From a checkpoint of a small mixture-of-experts model trained on Wikipedia.
Size: width 384, vocabulary 50257.
Training: a variant of Muon for the experts, 1112M tokens, 16968 steps.
Below are experts of layer 5 (counted from 0) of a mixture-of-experts language model. Rows are named router (the router's row for the expert) and show model dimensions 256-383. Each number is 128 + 24 x the weight over its row's rms, rounded and kept within 0 to 255. Numbers have three digits each.
After each expert's rows: a language model's description of what the expert responds to. This comes from a sample of Wikipedia text that the model never trained on.

# expert 26
router:135085149095117117157128101163111112130136164090152150136094107141134148138133156072117160143160125156149157085115158115146156117118106137135147134131127108137132108103146113133140116120116116077073132167080144164161108132106114109119154149177068188061111101121100098086138114164149142105161097063107127180148149141144126090130106156114132090116085115102117091173162104135127162154116
It responds to: Scores, rounds and results in sports articles, such as digits in 2–1, match, Cup, round, championship, equalised, plus racing terms.

# expert 24
router:176133161110112131124139117127132162144102116114165149152138119175102151142049151176122117101134175142124148084147129094132135101068109158113125144119116109120134073176140155145149110080174155131106115115119147183095076143144088126119122129122096124121082081113124108121124090115100128108118118091153131122151152140113123074141117201120121154109089129117130120131115138098139118145136
It responds to: Semicolons, closing parentheses, commas and middle dots separating items in lists and tables, as in "Interactive image;", "MPC · JPL".

# expert 30
router:128133143129140175128119132084101119092136176136138139108107092160099140123141156099124148149097165134137097106120122116148148164136132165131151125150166144095129128134122123117136129141129136114101130147140134086133106145163138115145160188146144123094127108128055088121135122118167108122108091131125111150112132128116099119086094161129138102102116140142120101121126131115135172131094
It responds to: Pieces in sports stat tables and Central or Eastern European names, such as FW, MF, Pts, ă, ș, and fragments like Č-a-čak.

# expert 21
router:168124128108124142091145071109118140121154132123174109120141144125099148142109133129159124131086140107117159082143125086137156110135142129074120147118141132092157137134157133136159129134121151167140135142100101117130116134150135125131187140176086134119136074103086194125112092167144132153116112111125122148123093132136119112129128115147162149109141149152149128151137106101126137121134
It responds to: Line breaks, mostly blank-line breaks after a short description line or heading and between table rows and list items.

# expert 17
router:156119132131123119071156111116157137128090117156141170106120098119154149110134110140111106133096157115124144131165117148147125121101117150112098135124113151116159102175119171093157080128143163142120144114093088101113121154143122121122145117154146112095135093106090121117118102184135097116088109135156107127131130156119150127119119151151160114157107158171127115152132119151155126141136
It responds to: Opening parentheses, quote marks, heading signs and table pipes, especially the parenthesis before Fahrenheit values in climate tables.

# expert 1
router:146136135139146160103131095082134182153126167150118152078127093125163146102140128120118135125137100143110146142142113075148149109110068139093120133128124115119183116165150147143145101134135094137132139146114108148142111130144120115166132111133089090109118129128108132133135082147121137117119140132155118148166136149113107091087141197159136098130061134157141080105130106127081121145098
It responds to: Mostly function words and LaTeX pieces in mathematical or scientific text, such as is, where, of, backslash, braces, frac, mathbf.

# expert 11
router:134116203100110143119132098160106155075137127086154139122127104148174151111091173133143102141131114111069123116140127112121121125113093146115080158112105128101144164106152100100123126116146106158090187106135132101116135173163149125107189158176097117119125103104133158118137098123143156135110115155148104116172111157137094129125152122121109161159114119116120121107148117181114105127117
It responds to: Short lowercase pieces inside rare words and foreign names, such as Sm-il-odon, Kism-at, To-zai, often vowel-led like in, on, ar.

# expert 5
router:164143129113132136127202109159112115114135136120178129120103112146141137158076077133146119199113130088127143121135122131137132136124112119113153133190108123116113118121117140154157134129165098089083128139131117158117096123134104133187154165108133135123144109130085145144155111128103091151111133156123109115113165134151112116141115094098159135147102109128117108135141070133159126140133
It responds to: Words in political and government names and offices, such as Minister, Council, Party, Labour, Assembly, often in officeholder tables.

# expert 4
router:140128134097104119139147124094130150136134110141123128129158115165158144153131086153119092171108116140106148126095112139120106121131091158090106151135112165156108095132150121107134125130158128091102175136120131124088089146121125152142181146160112118110106146106140126113144147166136112087129135111172126143100123146102137114118151121169129110111117120129148126099139135091131145144135
It responds to: Percent signs, pipes, numbers and demographic words in census and election results, such as %, population, Votes, Asian, households.

# expert 0
router:136112097139148114152145126150166112143112126103097117137132131113140133155125120095113123134134153138091177127107132117128122100134144115121132140159149123088126158136159120099151145085146153148105120184151088157151110192110142131139157126148116142115103129110118127118111129129155127111088120106173144103130154128148157124113117132135157115128139097150137105142155107135137116110124
It responds to: Prepositions following a verb or noun in running prose, mostly in, to, for, from, at, during, as in "left Manila for Spain".

# expert 25
router:175075141144120145147123103119168144130120109114099166130144130118156135171170120141161084140114160087124160091124114087109098109087110158093129118139158133098130112131166103179116133100128150123141133182141120144082144147109172101119157159119139078130105118101099108142115101123125148139125106140166097137170167133164120155137131112123125130119097092148143136147151127124129146124174
It responds to: The preposition on and similar words such as upon and along, often before dates, plus time words such as days, minutes and hours.

# expert 7
router:153099136141154179051120151135146146114089140110104172141066133139151130112158120128127129126083148134097118119105116161140104125090092113143137163143148117136122114125151101135110116144138164156159131125124112081094106133146127103136156138176101105121091118122124135084152112122175135150036086123155132166182136151124157111123128142124140137130106090079125121146103111113129116170154
It responds to: Auxiliaries and linking words after a subject or relative pronoun in narrative prose, such as was, has, have, were, been, with.

# expert 8
router:112118127100108174143136109154135137088145126120088158128141123141128128092100110135164119162125135131159147080152111142201155172133121134144121158123148084105104134148101131108129115140132122130124167138123150127098141149135101112130130143111151129135106096123088169108106119135099113083138072132112138134123135121123110112147104128109136154156096133126095115146133106192102126145127
It responds to: Military and war contexts and Arabic or Islamic name pieces, such as Khan, Al, troops, Ottoman, plus ar, ah, an fragments.

# expert 10
router:132127135128127113100138103112159138083138147084148152140099107155179157154112154105126112146114115143110110063150148129119149117100091122124097146130088110138120074151194150166116119119138130094117139157143134156095121114168154172113133130173158126088120137080101142080140088129130134151135139139143090102142142133158098118091137165148150141144116134117125119170117065152112118163104
It responds to: Later words inside names of organizations, media, leagues and places, such as University, Records, Entertainment, Film, City, York, Big 12.

# expert 29
router:136121155118128137117140145129163174141107106094093130146135116132160132142133173112148167136065183150109118099125175190120140155134144137104126153151141161070163132126183130095125127094118130133130122131065071148084132137115141169130152115119129130123134111124127140111123070100107157128126085148162137142155121118110113129136097111141118137153102103121113111152135094159122189141114
It responds to: The preposition of, and its foreign forms de, von, di, after nouns like part, one, member, president, in "X of Y" phrases.

# expert 22
router:157119124079153114157155115134096170115117160167146135131148138128099159129146164106104126138082131142089127120116137140122136147149102160126126114157151113154140120114150129111124122109154123177125170137104121078107111154124103122175174146112113153116179115147069116129165140132181112150137132127145111103123167156115124114134121120116110118139139131109172116146131106154137153132138
It responds to: Occupation and sport words in biography openings, such as basketball player, plays, politician, footballer, writer, coach.

# expert 12
router:134100139095094162122120115082140161147143143126173153118137115148105130086129127166114098109124184132117158134143114129119140116076157111146097133142136120092145112110150158105175117128156139112124163139159139138141092129097099098142180100128141144100116129112112134099149141129185096144110136131120081154104143146132147114085127156176132143151094139118182134132128086075116112135159
It responds to: Taxon names and word pieces in biology stubs, such as species, genus, -idae, -ensis, plus "in" in "a mollusk in the family".

# expert 23
router:146116127123098145140110087151131117089156146106144144091157100132164119135097099114134121168161139134081186126161156130150108133116135155094141186090099144115103102110139150155115115120107106107140137144150096098147153178079089152127132173170109154169102134147122146129155104121103133165116128074143124132146126157116164126108097119112118106151092157112123077146172149121177099113136
It responds to: The words as, up, down and out after verbs (known as, set up), plus mid-word pieces like sc-ap-egoat.

# expert 31
router:168134146130149159108130090148136176117117143106116135145134102140158128149128140118112108138104146134133117114106119133132144177129136115139141149159126164086177143116116135113121159084170117168124139157109182154156100159111090126146121142145152121096116086106104098124124087146188112138128143112152104185127165133123143076137092158116140130140099102129138120161089147132102139146127
It responds to: Articles and determiners starting a noun phrase, mostly a and an, also the, his, her, their, its, one.

# expert 2
router:112097135117152105134126114126150146082073135126187141160092152165152123107137157099149115121113110101123171127155108180164138150071138125129124133114070136161126119094128164147134112122160107133134129138161110149053110124140171134145129120173110130099146113099098140128104128123125143123152129086176120119139143146125143161120115116130144106174067138116178142118093104158082167125132
It responds to: Tokens in actor and film biographies and filmographies, such as film, episode, TV, role-phrase "in", and table pipes in credit lists.

# expert 14
router:174094190095103120077108080153120123105132096082126114077122119184110133126106151087100131196136122184122126094144156137128117136144105186118126141107144145114159113109162105135153105121164115152127140131119110142132163132137146143141138144119148134128166094089094153134156079109146140125135106138128130138141141127175118124124134156153116133095108089135114116126150093106128164168122
It responds to: Pieces of personal surnames in rosters, results tables and name lists, such as -ford, -berg, -ington, Ho-ef-kens, Mical-le-f.

# expert 13
router:155138108151141122111155113105144151060148148111112141150120120127088176103152109116099107128099111132148129109134124120132148134074118159128143160164112137114126131132182089118132128147136150140128179172092111152137129132115146135155138116147150133114122072127111119136145115138086141134101070108169105122167133143075138126100144109139125140133115112137132106156115133130130142127127
It responds to: Past participles and adjectives after be-verbs, usually followed by as, to or by, such as known as, referred to, named, such, used.

# expert 27
router:200131145116161111121167099097085156134128164120188148132083092143181124100140147160146138155141131062119131112102155139142166137107140143115093123130113153108107095116141152113150155129141130158123154162119136144108085134166136161180106145135142112117103092108077113128138118142126145108115110127145102106149169141129160110104098098139133110150120140128143123097157120142150156147122
It responds to: First bytes of Japanese and other non-Latin scripts after "(Japanese:", "Note" after a parenthesis, and digits or word pieces in citations and tables.

# expert 9
router:154126123124142123129143117126164139141144113167123130124138134155139159100124115150101119125127135096083153132156119130128136156131135104122117132132122159130118100160130137105211132149137136140127134138113081137123076173153183115120122139101144142114111097144112149119142162141127078121108121133148144153128141150077107083103142126133104111097092160134183135093127119160107137139141
It responds to: Infobox field names and words in geographic articles, such as Location, Coordinates, Density, Established, and "the" in "a commune in the".

# expert 19
router:156108161111156092096166107134122140116107141108141156118153143139158186152125105131158097151136122114137153104118150138123144151135117172111129151098143092111130134138168133123141125095145116117079151156093100125125124143153138128171143156170121101115143111128063141078124130122151142099092065117138118121185135133125087147114125135164164146107090131139159138120124117125101131136110
It responds to: First names that open a personal name in lists, credits and prose, such as John, James, Charles, George, Michelle.

# expert 28
router:158060226077121181159129113121165120108109125095121123133134149125158126131122122160109132135146147133154169126091127155132138150107092149071108136129140118148125099172124162108136139120173087164091132127128159129144081121110157142139146148147113134111094093123138157110145095140119146071106128092125132177119160117133157125132123114172138093110099121161106131109102140086156149163153
It responds to: Pipe characters separating cells in Wikipedia tables of sports results, squads and lists, plus semicolons ending entries.

# expert 6
router:119141140146137100131118146151106153113150156144155142144080063141154132150136156153130135125115135131083104132096173126104180134152112156122148140145084129102105083164106157126131139096164141140093123156155105120101093134134113131162173168152127110117155104140102173082148143150148143123114109135127115139159136142123102124119127136122157107128111143146114142110142120096134122144100
It responds to: Table pipes and words in album, single and chart tables and tennis tournament records, such as album, Albums, Chart, Championships, ATP World Tour.

# expert 20
router:146117143084125131160134128085160153079103136170135132138133147145111141121074117149141141118097161117114111126087134136108095153095135157096122129130153157139166132139103126144146108121161116141132134119103129102136137159121068118132134137096099149143122131157131112127150100124186099129102105139152144093169183153110114128130146147115150130111130161104188115107164137146147142116146
It responds to: Words in life-details sections of biographies, such as born, married, graduated, University, School, and commas or dashes in birth–death dates.

# expert 18
router:151133150156174113130143109143153130143087156123148140080122133127120125096099162128171159113137163128125125133134156119137137175127138125143144179127142168137116128146124146110165105151141094105141118133106106126135072112179143141140183170119103152125139086138124118123129103121149132105080116125133131153159159133095144098143095141169167113169119125124119112170139113140148159150144
It responds to: Colons, dashes and pipes ending labels in infoboxes and stat tables, as in "FA Cup:", "Total:", "Fire:", before numbers.

# expert 3
router:162146113100131133136157113060104153140100176148109154122131090176137134113111107113117137106161119107119176107157142147120145151097122149126119124113095118146149112176159153117198105140180128100120141154139138153126139162142110111148146131107137125142119137109065121161151095137110164089120123115123102144166141198138149103107117127139155133122133131108180132166151124125150176176127
It responds to: Periods closing sentences and citations, including after page ranges, abbreviations like "pop." or "U.S.", and decimal points in coordinates.

# expert 16
router:129086131125105142127171100102162129086126133128131149133125137136162137147117171135116115097126109114145192116135125134157142152096131151092060112088145097126116126137103105161114102115135107168127116155110116120152154161111096182127150150165141174102157081138094116107120070108152118151134161138144117113130143120153140148111162122157107092141110134116148080145107128122103111158120
It responds to: En dashes and hyphens between numbers in tennis scores and year ranges, such as 7–6 and 1987–88, plus pronouns in plot summaries.

# expert 15
router:132125156113127099120175131121141178085107120150170113137095129103129142146095058165129149111114130125112141086087111099145170125135150113113092176154079138104112122118098148108141124111151132084105162148152095144106132129152151138133154157107085161093113104118113142149156120142125134139153104101138132161145141130154086147109109155115161145136072105130119089139136123128065105152149
It responds to: Words in legal and court writing, above all "that" after held or ruled, and also which, law, Act, Court.